Weights of a small mixture-of-experts language model, trained from scratch on English Wikipedia.
Size: width 96, 18.9M parameters.
Below are experts of layer 3 (counted from 0) of a mixture-of-experts language model. Rows are named router (the router's row for the expert), down (a neuron's output weights, with its number) and show model dimensions 0-95. Each number is 128 + 32 x the weight over its row's rms, rounded and kept within 0 to 255. Numbers have three digits each.
After each expert's rows: "raises" lists some tokens whose logits its average output raises strongly, later layers aside. This comes from a sample of Wikipedia text that the model never trained on.

# expert 73
router:174158110169125148097130125114166122152106143088110111102087155097121102121146164115118101099123121160088129114110147090192133158090166060168089132127131172145136125158152126134168051103187108146069131053141183121070132134137106187142146145107156065128133153121105143087128077138161221109
down0:061169113143204169124141103125146092128113163105126126156204212161142181107139139128137116084148125175130102123091125120130168150087100150133130143138188135127179133139126108140145088126161131073096147089140135101134081186148176154107115187041186169113108143133108117125161140137168150169
down1:067100151092123136134089126117153155169147189167118133137100128137190124168147151085154152193139147151131143150156135110118087192083151239126105125178112093107077110119134138156127119095109132180205132098160119139092190132107105102114064112089164118130113127116132168106085086114140166131
down2:092194069103145109131181113164081112125171192174177172128130165078136143095113107133102093137135103124125170118095146162186125167102085187116105154115040122111123130165144080152135100108091143108177067158137108109120092160110142070071143132141150141135075153109091134147129169114152104134
down3:115117167078121180143097168111138112207176132100106087126124128120103071062141113094134123114200122125126112131057095105096098155112115070136059159108101184123075112127149072127103143141118133160127144068122163107139131161100101102121198134055122146146125169120091133118183154148102150121
down4:191095173178130165160124063145163101152166153177174102151143115150190112145139126136137129232206106124126143133117105103120089097143113159107093106177143074083149155092105102120186144121142132147178112115124124147141123081073113116139168117142107167156161110113191124129113161143078092140
down5:100136144106192090178162125149084144131117109080110193107136179076095156139136123160131069169095112094130180086128125181111106130096131170162119090150122150135057107108129122072051171122153136159107165121179153157141162120164146107166138157112078121129106051152123183101094122146111110125
down6:117056180089143126125186106138052149108110141084120082135135148048158183113131119169148153175135083103148104095082093170105118134151127125160086091146129177131194192112120117089113149193102154104195167140172149133156156105142102134124106103116136141106098149140105089142104088168098135133
down7:134015149124126105165131130158128140067089177064162140147166084201148146143121149141143175065134076143127128134146105113106161161111128171110078109126144153147130133136164165134108112135166073133115123172125101101223099131099105126131127122150156180120095100148150059074102135144148136129
down8:150090173095091160111172082110148077151178164162092124115166132163121102144128112082117136088134119125095084055169157141164118167095124142159094133138133090124104124115117118144164105181151179130159139084091105128096044110138072116146098146102132050082128130160083164112164072152104180130
down9:085110119115133148137185173145145113152142110109094069138145116126122072152051148171108155106128101110088119182120155169087098159149128157179170126115130086117127107153156150125063091198152140121093140161183110086196160100147165152156084092145164116065108145170119149146075082092127141112
raises: "-", "|", "==", "====", "”"

# expert 24
router:163152174147175120135125109121141106147103159146108120098139127082177178112113120151163161079115163157074187121182111107174190149196160120114084111167124151133145141143115117052154121092190172153141146159063119176119161116118092127152144132181134124094076142120167112188101146132183121087
down0:175166099159129126114136094090121095083141102113146117155165169136117170131099139114160182124184145157126134223124180091132097157088175089161105124115111147134139094155161117115128130142091178105171173180113140087175157095123106167123132061090092154177086098122138124094169091181077165146
down1:140138135119138137131179116098095117153158142102086085134103145125191127142124104129098172137117091124155133087151135178213119181144129128149078127169104149118092115110053184125176089052126202169079155180146165179195133154129128131131143119084169128132157156123109114124133097140158190150
down2:075158160115102080140118105089156087112139117160149138075148156134097119135154106098121125104082134129112114120125131100126110095092146158168121100096151136152100118079125110116098095123169125147181147077136159073077144084166054094170061170128085118103105169110175110069062173076170186120
down3:186134104211146093093154168134108113130136152094133101097156087146172199060130117078119108129153121108108131128143126126115141118160134138134089109093074106109074068157127095084128112115112028165149087104176131168137110155103098191123130114150107103107111139150074146161100083120176172148
down4:095164119105124097082177108164118087136132107136161083063105168086175123129105118050117105105127135129160123118116128118123085169115146208117159109140183195137110117117075143089092169129113094194134149076144174148097096132151169145134105080111116154104156106190145133063166139155097086124
down5:104095183151138128104082077100116171110176145144041174127140123131127109178132130145142101136144156119128094061181106155126083102158117140123113102171079124190108139137146164084083171184123161148174124126154120167143061101164118066177102142163105139186103095150155091138109128100097165131
down6:116097133150138069106120174120138153113145139100110146169178130117124133123145138120121118075189092130133156189115184094130127139139063110139093095059128110147121169088095149132140094107078168090127102141149110108207113119165140084166163133158051143166127109148158136091083073167175155057
down7:105145136146122081126144129094131171151136131084119157135104111136110136165096090172163102156112175131096153099168131104128126053080112177160164079105149116199116070091113138190108117096146168183153133083142104118131110087102121131186113132137139104143071131078068132105045093144125171069
down8:093121136127162101115156125161155131073166121067142154137126112119183082190130122009114097101099120106127166136101111087096086166093114138138104135092124026095155111136130144161097111097125154122087113111118126073133109110086102067078116106151080122131093115170080138143182107117123127128
down9:109097108084081182172159110120103160063149113170128115121136090088129111138126096156152142135200135131146111111119107181173122149150193154164107127078157085151165103132162164154126140160130090152181142107156153104075104143155093140114133141204156105183107174105099095089143107050152168094
raises: "t", "cc", "ld", "pp"

# expert 70
router:123178173117142118178116187076155089076157124152096185064120099119150149171151152158120210092110104151142155097185162129133122102151146153155118179106130147054179090165139122116106136147172145148112146189118099138117083135137116126189111049091139090112118131163143104121091101142142144094
down0:148141110089134113207133099112105070124129145074115153065118112090078146148113140185146042152134135170149148144136058166137102197098179129116117146135103087117106122152134155137055140161116119106133158103151135169178146181100068137111070167121123182125100139147116139118103103085128172127
down1:094190109139102149159116112159132135172137110131087126109073113151110121105109151060104205157104136160149051136166155115113152177158123052126078155067104189100175132188130158128116144173121136112145095099123141123142107137091136079168110133099197172110152133116159158136078149174128153121
down2:148099080131101158115110186145183075143177074111084120115123151177127118120176143191106154150125124146104088163158105119095134146156200127101170118115073179147065144091125183176188095150090185141124143138118137123084150153125106096118153111102131178117103073140134069145092094153114115097
down3:124130102111154085140138112110127152155102140112125151110095125065098166207070140140171149186139152165093117055121168104126141055140112158148158164157156142080128105166167180110128143176129132134141117140120135102117157161095082143094072163148082168143095139083082156097138142151140034098
down4:165166162133120175144115138108095128083084083098120132099119093127141107119161152079132165156139104155113121153138105157132072070115165141137103151103084112038160092147172159143128141092114153165160122157132147172181158125130170087117059125092120148034191085146123116186109116114108078130
down5:105130070110102070163163104099075162156086112148130114114106122088050167107122131087130144155143111195082074120156131119158146184135173166202149148189170122103127162138146092147094154095102171112167166127168115118175152163116102090129146154109118185067141097161154125161130160129104138119
down6:168131130166099111123191096064196114123143163177116180100089111134149184171128188147105132070144075165120098114136135146131172116091072073119144136139163103146125108087074143136133123113103139112123173116120095091183139041120130144202137130129093131082124121119175156150133171169157126138
down7:143108110120191072091138145160142168139153096098178139178125089174122136088142086085102133138091121105112131120111101149051098189078144094142145095132046143099122166174132193149112174118160114128131085126113173097085165125114142147172163101141166118136175104110140119101131076080121077084
down8:116166133144112137131131091086111186092136129143111151122165198155112149106124101138093124144077114133144118130118156098109130052163112164150125109150094113144206079061112098091113143101216061137155118100117104118088078118132177181161166180129068102160149151191091158139114107127132144141
down9:102155107125134125112137096129171145120128082185152123074134073124114145023171129133141146142143118170062119102187113102124133173080139126174135118157143120136101093143113138132166092107090174112139212140149133158098178178084108145135157126107127185100148056196153107116155094137103156103
raises: "ed", "ing", "u"

# expert 94
router:163128143149142163169151125108170109133098144113107147170138164103148189105115122169094160108106118149120195137162140121142134172141155134169136135151093163135119152136084181063142083129125139110170170159120103132096145124120039151151103184128130125090075115155214174136113130167179220103
down0:186078178098155140114144139164136163140103166083144093128088152121060119181092107154106100133153160163161136100146140148107158121161131146065075101129097100142143175134155134145152129124119133183116173153141139205109163093155129100108112129153160154106205204154102179074151185123110148156
down1:136124172103156162171159152153110101156120115085139120084124150121118165126207130112124146153119169129123140151111139162095066158087158097124110120125165170063091139141179106132142046137137149153113148094142134108181128186086142097142171104163197132131099100121108180224141147120179130182
down2:118146135098113131105143125169084157147124117167098132191129093112155164151147092145169155152168122154078137161068143120120115071119133146104151103143103074139172118172108130175185147091141135086116118191110099136100124104066107136129073182133194148091162171098123062104182065100130151175
down3:081112113097142129120207097100111098124162148154077158063126158117113095096155125129084146119120122127124109087081145155121137083092054057160136132148138103181155129112064142158115119127062143148166122085120119125198120070102114143146103141124104075087149070129159146074075145106167104116
down4:153072137142091147179166207188087091157135082137133135102126121134123139129099165144090112134141158149105072069135166141100097104089119176129164114109124144099114131143108145118179128128172042091163117181129145174080089128164143151125158128167197122061122104166158136067097142141128107149
down5:153152161160176104125153092116131094084131143094056073095114098113145181118098108136089087170091101192067091081120166127136101145169124182130094152182172134140124186075174092094111092142126107113085173112138162104160089124085167126123069135116148116138149163109112117082106108118129086161
down6:104117149223144169099122148144118125045171112147124062086140130165162114111076145107142145134145126195118093144090188140087112097147170125152087139121150081103084086145114096136123125115140092181088113100139158064074121138068101059104114094156108118169164118143153105123119149171127129120
down7:112097118086155131080142168113118146075118128108093149116141181144175117190108192105176147091140194166094143157141146142150076118048112189135148101144169135106148135124140111095106115168179132137085097196169139098106182136105130125127174160114143108131078160174126093137153115064113121183
down8:084095137114149148084113091122095192139149127168153087141090140091177177122105176093153147209135081125124086142106111153102158099120145088061151096116122088185162142123136144122107108156118141098091145060174106113139091150180099150099060143159146087166150138099095110139099135158139103199
down9:133102107139134148114164191110132120195079128126161174157121116123094135072143132122097127150118154136106103179068150174096135123136017080136173135137105187159158112110113151086111084114171052108133133119111089088151116069124134154151103152079146099089131094084097136140169179153122105147
raises: "ut", "'", "f"

# expert 83
router:153153099107159095118110216113166146137179098174083172112135124150177152144122095168088163059069129177078194113166082132167117153159140092134099083155073127127135103174120153140104105114075114144123107145093097095105121168102115182160182097112150131138132143101157148143183110149157152114
down0:113132072082102122149105093156122187164165148187147169130118123150161178116203155087149145167146081105120130124121068175094110125164128184138145147163114145138138166143122168179114127156135047154168145076124168180091166142142124125164119148158159154122129121065122140116159080115056145103
down1:084103107097108121146125153057106158203121124198084097119153158135143113108101083150171140059123201156143152126147087168134088150116158164136150114116132138142159131172157123106159139120085085112103151179162149128155126110114107176119130125101251112120091127136129175138136170107134159175
down2:082174133200102100123129153080131165176098110139117185079169119187111122105119142187151154179119116128125089127116132071145136131115151125135119089138055077112120101166114132168114182112128140147164105081113124077107140173157137082188178145121169103135128124079068083122156126119117198103
down3:147172158157142115107123153098142167205109088113071193129128167103108162166194102103118183084084155120148133167138161156111152159102099145125106105142122121118096101109128067121052141084074104160059103139105129127160108108111139093057073126112119093124123166152147152120104170126121063124
down4:140132151116118153110134090115140091081120102123151131073128188149146074137128086170141174141121150155103130076078102099098143119153151130173108180182168108119133149204151103129131167152118103131156124173178118138130068207118150130094118183202122147170083085116191143130132134069171116146
down5:150146100097149125105127097161136104148171120146117193147095116167156144083112152149128147114073154169110184145156083163068141138162133143112129089175113053114145146141121100149132087102084137102089086087102169067167124172137199135130126104091166164076093184140117114173172083128073150131
down6:134148153169086103141138125087117125097124116096091104171135127163132132109119146170101091058125081203169124148125097024163123134082116148210174147164119165158101106138170142119138095096160156070109164143095124157133131113129079055144138124109140144101173143145147141096079112188094130131
down7:128102183107128104123152079190146123066078110092135155139113055176108147145127047168124144180204140170153126110148078097134106123151105135160119116165181098159078145090137134119112125140121125124088112149137124133096099163169098146121106090173142189116157121107157128147135120052070082150
down8:073183162155128106104106058110125124165116123129104137123168080145139162131080132039182156131116124130093137125154097127145137058106066143127120138128122140129108153099214113135077132126122132190111116107145083124106094134111105159079090130098123100140062081162111060094113109171171118082
down9:158137080085119103137196118121156144068173118141160120169135155144166100164085138140151170123133100098131076101085144131116110146140159209117148136164177146133198088183152124120147131134129115102192126209117097109120112161088080103144120104156152108104144187081184160081130111155168152114
raises: "e", "our", "ou"

# expert 120
router:131129135146150156165116137137147094139058118058015165151122164121166144146119190169135120109062158162106176154128086117195163159206162135121048105128084122127100125086121122120146102141155150113127126090105142167133097118169115173111191126133146155116083144133117090153115133122144140111
down0:137090103138162114128137114171186087082152114191188161087172091111141099197164139127142124117043159113178122105142129106175141131120109143112082118114163147145116151084123077110129091111111104141166119143083087152076126113103116165112105182137075183103150083157132090104106179126069161160
down1:085117097123100143113077094112116136146129134102086064067118171105130123090134145121114172233154153197194144180108168090108156127131105100080162144121137158163183123125142073146110140154137133204135121131137106099097155181156114174126144130188091164124102106155126149142115110085151092146
down2:110142163147118159124146157090150123124132142227136116194176136158151159168146168107126106095149168151152142144124172110167157065131091112165165154131165098104215049100130154187195114122126137159136089144136108125181052142138176146134119083114118127160143130173118119101162119116106120117
down3:151189078056143117139126117186142131094137131144178173142121113130174162149128149091174169164082132136132104075121148142141083084128092120159108119122068136117160128130097179175145159127129116134170093142146141090127175132100123113150115222135089117152150160096187114127087099068202149089
down4:107126089196140078107121113095115089078134095166132118156108146160086137155114135124119107096083086120119121078182167130180130205068160151107114137089169136094156182169129128156137179119112100125156213148116100171113134112174150129113166128159080161153082075144145153156160165108108146177
down5:096132125118148175112172136141105113145118101094155130085093156068114155134119174092162178140189146088118137130115137186077186093167125132093095151117117116138186166122095150180089115138130069196136138083124102128119124155110203157107065064169133166121123143126076141180161158113142171126
down6:187098090097116145164133122137164121153078157118068127145097088210158066143149106129125097107121127105130146195122156151130155204119141143144175112135149119137157186101178186173127158129119178090066130120138135121158171153186133146125160054108109096125089134124166163132171115086147162135
down7:122155140164079070123132130180143121161070145076086183098096121129154121154137133145140107174129134084163157157103179132156170112130128176104106139176098181148239138069123144157116125096170151095118143150142113161141170113112163122153099129138155114082080144129106152133148210128090090170
down8:116136125086106136146081217081098129093126139120123158090125188137125138114152111134109096121138144123159118117118065035116139126201130118129106153187183138157092147156118067167087106074100136092121146076158143108148141147147142127179131142146130143102081124156075106129144114076212152086
down9:137163134097116130118132123187107122122137148081121145155064065156131089077152110138085094035096112142157149145079183178102113149204158142179116122134093117093135137139164094133122098123144128169124161085116086110139152155104154136085140138165112187112149149156146140186155198122066161155
raises: "ron", "le", "ch"